config = dict(
    n_experts=32,
    d_expert=128,
    routed_scale=2.0,
    n_kv_head=1,
    attn_scale=0.177,
    init_std_o=0.0,
    optimizer='soap_variant',
    beta1=0.95,
    beta2=0.99,
    warmup_steps=200,
    decay_shape='linear',
    steps=6952,
)
Below are experts of layer 5 (counted from 0) of a mixture-of-experts language model. Rows are named router (the router's row for the expert), gate (a neuron's input weights, with its number), up (a neuron's input weights, with its number) and show model dimensions 0-95. Each number is 128 + 24 x the weight over its row's rms, rounded and kept within 0 to 255.
After each expert's rows: "comes after" lists some tokens at least twice as common just before its tokens as in all text. This comes from a sample of Wikipedia text that the model never trained on. Tokens count by the router's weight.

# expert 14
router [147 137 126  93 121 122 127 132  99 166 135 151 157 148 137 152 116 110 153 109  59 116 143 150  98 123 139 145 166 127 147 110 132  57 120 147 148 103  88 142 138 159 123 140 112 166 144 105  75 142 110 150 134 128 157 104 107 127 171 120 105 107 165 128 120 124 104 154 186 112 155 152 124 168  83 159 127 118 105 134 137 118 106 132 113  93 145 129 120 146 150 115 160 131 113 123]
gate0 [134 125 134 118 171 125 105 133  98 151 104 144 122 132 142 107 131 192 157 151 120 125 153 106 110 114  87 118 150  98 158 115 112 101 131 118 143 127 115 101 130 177 124 145 147 123 138  95 171 137 117 157 144 126 166 125 121 111 126 139 100 119 181  93 152  96  96 120 122  94 169 157 153 130 129 122 134 104 146 119 142 168 163 117 118 142 108 118  76 127 151  89 151 186  92 126]
up0 [182 106 136 131 143 126 107 132 137 128 137 118 119 103 151 132 101 167 148 123 123 132 168 115 120 117  84 102 118 125 158 152 126 141 101  64 119  99 124 131 136 146 110 166 131 129 153 115 162 144 118 153 157 151 173 123 135 124 124 176 127 135 180 106 131 109 119 121 129 116 167 141 148 115 155 115 143  62 158 165 176 134 166 118 116 143 122 112  81 134 134 117 160 156  94 117]
comes after: "\n", "1", "6", "3", "0", "–"

# expert 24
router [129 104 124  89  85 130 100 119 100 159 152 138 143 150 136 128 120 106 128 130  60 122 142 140 104 117  84 171 134 107 156  97 108  94 160 120 132 148 128 114 174 142 148 158 148 148 139 104 114 106  97 179 107 132 137 115 107 141 167  85 132 117 142 133 140 143 120 171 160 115 140 177 152 161 111 108 143 133  99 109 107 132 129 135 127 106 126 137 127  86 140 163 167  87 126 136]
gate0 [118 101 148 131 150 155 127 115 124 161 129 183 111 134 142  87  88 120 100 110  94 148 107 115 171 111 127 110 128 116  98 183 102 113 102 139 146 145 162 142 129 103 139 125  87 121 142 122 161 169 142 128 117 105 198 119 107 106 136 108 159 136 110 126 159  96 113 155 153 139 150 123  84 150 128  86 103 123 139 147 145 161 149  76 141 112 115 102 128  93 138 132 120 126 116 128]
up0 [129 145 106 116 101 116 149 128 101 117 158 112 134 146 178 153 100 120 169 145 123 133 131 152 101 151 141 127 152 119 148 152 202 155 121 127  78 110 153  98 113 103 124 126 127 129 179  87 153 163 124  91 138 141 129 109 133 162 132 136 110 137 127 150 106 132 154 102 129 169 123 104 114 146 163 100 160 116 156 168 153 147 148 105 143 148 150 139  93 119 124 127  65 120 139 111]
comes after: " the", " of the", " in the", " The", " to the", " on the"

# expert 26
router [136 147 120  92 125 118 108 145  84 168 134 156 111 128 128 151  79 100 130 102 120  86 142 140 113 139 143 162 149 145 131 116 135 107 120  88 137 122 111 133 137 158  98 132 100 191 153 113  77 124 123 127 145 117 152 129 120 144 144 100 113 128 125 145 122  83  92 164 136  93 154 135 169 157 120 123 155 138 126 123 125 127 115 126 102 111 103 151 185 105 122 156 165  62 143 140]
gate0 [122 129 122 131  85 117 151 124 127 161 110 131 122 143 139 105  96 126 125 144 111 104 133 107 117 139 121 101 150 144 112 137 155 144  85  88 119  95 142  85 114 132 124 174 174 142 185  85 144 121 141 119 175 118 153 101 168 182  91 113 121 102 113 119 138 134 142 138 116 125 127  98 176 124 141 103 135 139 127 115 145 119  99 149 126 125 184 109  83 159 152 147 119  92 130 165]
up0 [137 116 164 126 145 123 155 112  85 142 134 117 143 130 118  96 151 136 105 156 124 121 119 125 143 149 146 120 134 121 124 116 141 126 158 176 131 142  90 121 137 132 101 151 113 106 128 151  92 131 105 163  94 120 130 111  94 128 163 128 106  99 154 116 107 138 156 103  98 163 116 131 116 143  72 118 148 157 136 112 114 145  47 125 141 132 165 103 168 134 113 208  96 117  99 142]
comes after: " |", ")", " |  |", ".", "==", " =="

# expert 28
router [165 139  84  87 105 118 125 143  76 139 138 154 118 139 147 126 114 115 118  84 117 100 132 134  91 170 122 136 136 130 136 115 109  99 150  99 170 118 132 162 196 168 104 129 102 154 129 111  96 152 105 152 133 106 140  98 122 137 149  77 142 101 156 149 154 106 138 126 131 108 179 154 161 156  90 165 138 125 121 106 149 148 119 123 138  97 143 150 133 133 143 130 144 149 153 145]
gate0 [118 178 120 138 156 123 136 121 136 145 126 143 158  93 110 123 146 144 146 165 112 154 123 131  92  99 129  96 138 129 114 126  97 119 129  83 131  98 115 124 145  90 161 135  96 142  89 125 104 130 143 183 147 172 109 137 130 115 140 140 123 130 135  88 170 144  69 161 148  90 143 125 120 125 126 129 127 151 132 129 102 135 120  71  77 111 108  94 142 158  79 149 102 132 101 120]
up0 [123 137 116 104 151 125  86 168 155 118 146 112 152 123 152 141 102 163 130 173 145 140 133 115 104 115 130  91 117 106 147 159 125 125 104 109  91 122 138 182 156 110 167 126  77 109 103 143 120 109 127 101 119 175 130 148 109 138 107 123 120 143 145 140 155 113 100 167 110 102 135 135 122 129 154 142 148 130 147 138 108 163 113  85 107  74 134 118 154 169  86  99 168 140  82 133]
comes after: ".", "–", " | ", "-", "2", ":"

# expert 19
router [124 151 123 137 109 122  92 148 103 144 104 140  94 146 144 129  90  99 124 119 107 136 162 138 132 145 122 147 143 109 127 107  96 123 130  94 116 155 102 147 145 190  89 138  86 171 151 126 103 133 104 150 125 143 138  91 141 136 160 119 113  94 121 141 148 135 119 129 183 109 153 163 139 155 110 153 142 123  91  95 128 163 147 140 118 100 117 155 112 107 137 169 190 106 173 146]
gate5 [139 108 134 127 102 134 128 112 114  93 112 163 156 126  84 115 108 109 134 137 124 137 118 141 148 103 123 156 124 117 120 137 139 101 118 105 140 111 123  93 180 129 119 141 152 162 118 131  80 109 163 101 142 143  97 105 122 139 166 105 150 127 115 134 114 103 114  96 142 130 103 142 149 163 138 129 133 138  71 145 135 128 115 166 109 205 135 135 107 107 208 151 133  93 163 107]
up5 [ 99 148 149 122 116 100 150 123 170 168 193 166 112 180 131 159 127 124 141 159 163 177 103 161 146  97 159 131 122 123  92 107 111 120 144 125 118 106 154 121 103 149 113 120 130 145 138 116  93 159 116 117 127 148 136 117 106 120  81  92 127 108 104 146 113 173 104 122 111 120 108 132 113 162 147 151 173 106 143 131 136  88 118 112  98 138 111 124 171 133 164 125 151 140 106 140]
comes after: " T", " H", " G", " P", " p", " t"

# expert 31
router [143 131 106 115 107 125 120 109  93 166 159 163 142 191 144 133  86 115 145  97 116  99 138 142  79 128 120 126 155 133 137 111  99 107 164 112 130 131  96 153 170 186 129 150 125 129 156 125  81 116 119 142 132 123 124 118  98 129 179  87 137 132 173 131 104 126 139 152 129 126 125 141 175 137 131 135 117 127 111  94 156 119 125  89 152  93 111 161 141 136 161 147 177 115 138 132]
gate17 [133 128 119 117 121 137 148 159 145 120 141 108 148 206 125 140 119 117 113 140 104 141  91 103 109 114 118 126 108 136 109  91 125  88 133 150 114 136 140 140 149 149 117 144 142  78 115 134  90 127 149 107 148 127 100 104 152 118 115 149 174 136 109 170  97 125 121  88 154 143 106 115 190 127 117 110 142 167 157 127 155 134 104  91  99 121 138 153 101 113 112 122 100  52 131 126]
up17 [175 151 143  99 144 137  90 125 146 121 130  94 157 121  88 174 132 128 130 134 120 133 140 100 130  97 105 139  71 149  89 136 122 160 125 132 139 154 137 174 136 150 117 148  91 156 177 153 113 130 131 147 142 112 134  88 142 103 113 118 123 180 155 130 106  96 145 162 125 176 100 109 165 118 154 114 108 162 124 124  99 102  73 133 136 120 114 138 119  99 112 137 130 108 137 158]
comes after: "\n", "\n\n", "-", "| ", "|", ":"

# expert 23
router [163 154  82 117 135 118  87 172 116 165 154 176 118 134 132 126  84 126 148  87 122 134 144 124 131 126 123 135 134 117 133 144 121  80 139 112 137 144 137 117 163 144 101 156 108 130 140 140  64 144 123 153 150 122 123 111 105 150 165 107 124 131 185 175 118 112 115 180 168 108 144 159 125 144 134 105 116  91 108  97 154 109 111 123 130  98 118 153 134 165 152 141 167 136 138 129]
gate0 [123 109 112 157 124 117 100 155 153 106 128 137 131 136 126 126 131 162 135 132 104 122 133 130 124 191  74 112 116 122  92 112 141  96 127  94  91 125 135 160 102 140 143 147 152 160 141 141  92 166 141 142 130 135  94  74 172 142 138 112 139 100 147  80 137 117  85 134 101 141  62 118 101 145  90 113  99 119 130 128 122  99 131  79  92 132 117 104 135 136 128 159 144 136 138 156]
up0 [133  91 142 116 104 121 140 110 121  97 127 115 172 151 120 137 103 125 154 118 143 132 166 156 101  70 170 138  90 104 141 127 126 141 142 160 135 149 126 132 166 108 133 106 109 143 132 147 156  95 153  97  75 163 124 129 126  94 119 120 132 116 138 176 132 123 126  96 116 156 202 138 161 120 135 128 149 136 129 132 132 177 114 158 188 145 105 144  86 109 117 121 126 134 116 122]
comes after: "\n\n", "\n", "| Party", "andidate | Votes |", "==", " |"

# expert 16
router [132 159 133 108  92 109  95 125  97 171 107 140 113 120 135 134 109  84 108 126  54 117 175 155 112 110 110 162 176 104 142 113 113 111 170 107 134 144 134 143 129 138 101 168 102 118 130 109 118 116  96 156 122 114 142  78 120 171 147 132 106 107 134 126 136 110 110 153 166 138 146 166 180 142 121 137 141 135  78 106 116 137 116 139 116 142 115 157 128 132 137 166 137 120 130 163]
gate5 [120 127 139 131  72 108  99 124 115 134 119 182 136 103  96 114 134  76 131 117 133 133  90  92 117 130 159 118  66 140  96 120 154 144 151 160 127 161 144  99 105 132 162 126 124 127 166 129  88 142 132 130 103  99 116 118 105 125  90 146 129 106 131 109 107 142 194 170 150 151 112 181 124 139 124 100 125 116 157 103 132 144 120 115 161 105 102 129 116  97 121 138 151 130 163 118]
up5 [126 101 102 105  85 117 138 101  83 153 152 108  85 107 104 100 100 124 108 111 158 100 132 108 104 142 152 136 163 106 105 121  98 110 115 117 136 147 125  98 136 104 146 148 124 105 121 121 180 143 114 141  93 137 122 131 138 163  70  92 146  92 106 148 131 156 133 103 122 167 133 157 130 148 172 134 128 146 113  99 131 135 156  82 146  83 157 107 110 109 121  91 126 160 151 124]
comes after: " L", " R", " V", " W", " St", " F"

# expert 10
router [100 117 114 130 105 112  95 137 108 165 163 146 122 146 128 118  67 109 155 106 132 150 166 100 138 117 107 141 153 100 131 126 111  93 124 119 143 116 100 146 133 141 130 143 125 184 127 126  82 146 115 161 156 110 143  83 105 168 183 114 138  97 153 124 127  91 102 136 180 104 152 131 187 150  94 129 141 118 108 116 151 111 101 117 144 108 111 133 135 141 148 134 157 106 145 153]
gate12 [125 122 144 125 130 155 116 133 151 111 134 160 117 100 135 122 127 104 131 139  95  89 102 156 157  70  85  99 148 122 102 153 130 109 135 150  81 116 136 123 106 131 130 120 114 125 133  87 113 110  97 167 159 132 143 115 112 166 111  85 130 145 113 110 131 146 128 117 180 139 114  88 108 187 144 132  85 143 114 107 107 111 116 156 167 162 153 147  91 138 102  89 147 104 104 105]
up12 [122 100 173 101 119 150 105 141 123 139 131 175  88 101 124 126  94 116 131 131  98 136 133 117 159 108 102 145 118 101 155 160 118 135 105 135 125 163 137 130 129 126 138 100 111 142  98 147  98 133  94 144 144 131 136 168 123 196 114 114 117 132 154  98 135 140 148 143 185 145 161 102 143 153 134 109  59 124 112 116  95  84 116 131 161 153 144 142 118 119 125 144 161 108 108  80]
comes after: "0", "1", "3", "4", "2", "5"

# expert 13
router [184 153  94 121 123 124  84 116 111 128 127 144 115 149 135 137  92 102 120  99  86 101 153 122  98 111 129 162 143  94 133 153 135 105 165 123 151 121 138 156 185 159 103 126 108 151 131 101  67 149 108 124 124 100 137  90 128 132 163  96 135 114 144 156 115  85 107 130 159 126 158 173 135 160 124 149 140 118  88 106 137 106  98 115 125 110 122 149 162 125 123 161 157 130 144 132]
gate0 [145 100  90 108 119 163 133 135 124 166 142 102 144 133 145  83 144 115 136 149 161 132 121 153 119  88 148 135 133 139 136 167  87 123 168  91 118  93 106 109 141 127 187 142 122  90 148 105 119 164 138 135  89 106 107  93 143 156 186 126 139  97 124 107 150 123  86 150 141 115 126 148 126 161 133 117 115 110 130 124 111 112 113 120 163 102 100 116 169 158  81 124 137 115 131 167]
up0 [133  97 106  96 154 128 125 125 124 181 155  93 127 105 135 100 161 114 131 153 110 131 156  91 159 125 110 152 152 139 150 161 117 144 167 116 124  91  99 108  91 100 133 133 150 105 163 113 134 155 103 117 156 158 129 137 183 101 168 174 144 102 111 140 121 114 111 104 130  77 144 128 130 173 119 136 141 123 131 129 135 200 151  96 137 138 102 164 130 130 113 139 120 140 133 130]
comes after: " ", " | ", ", ", " (", ": ", " in "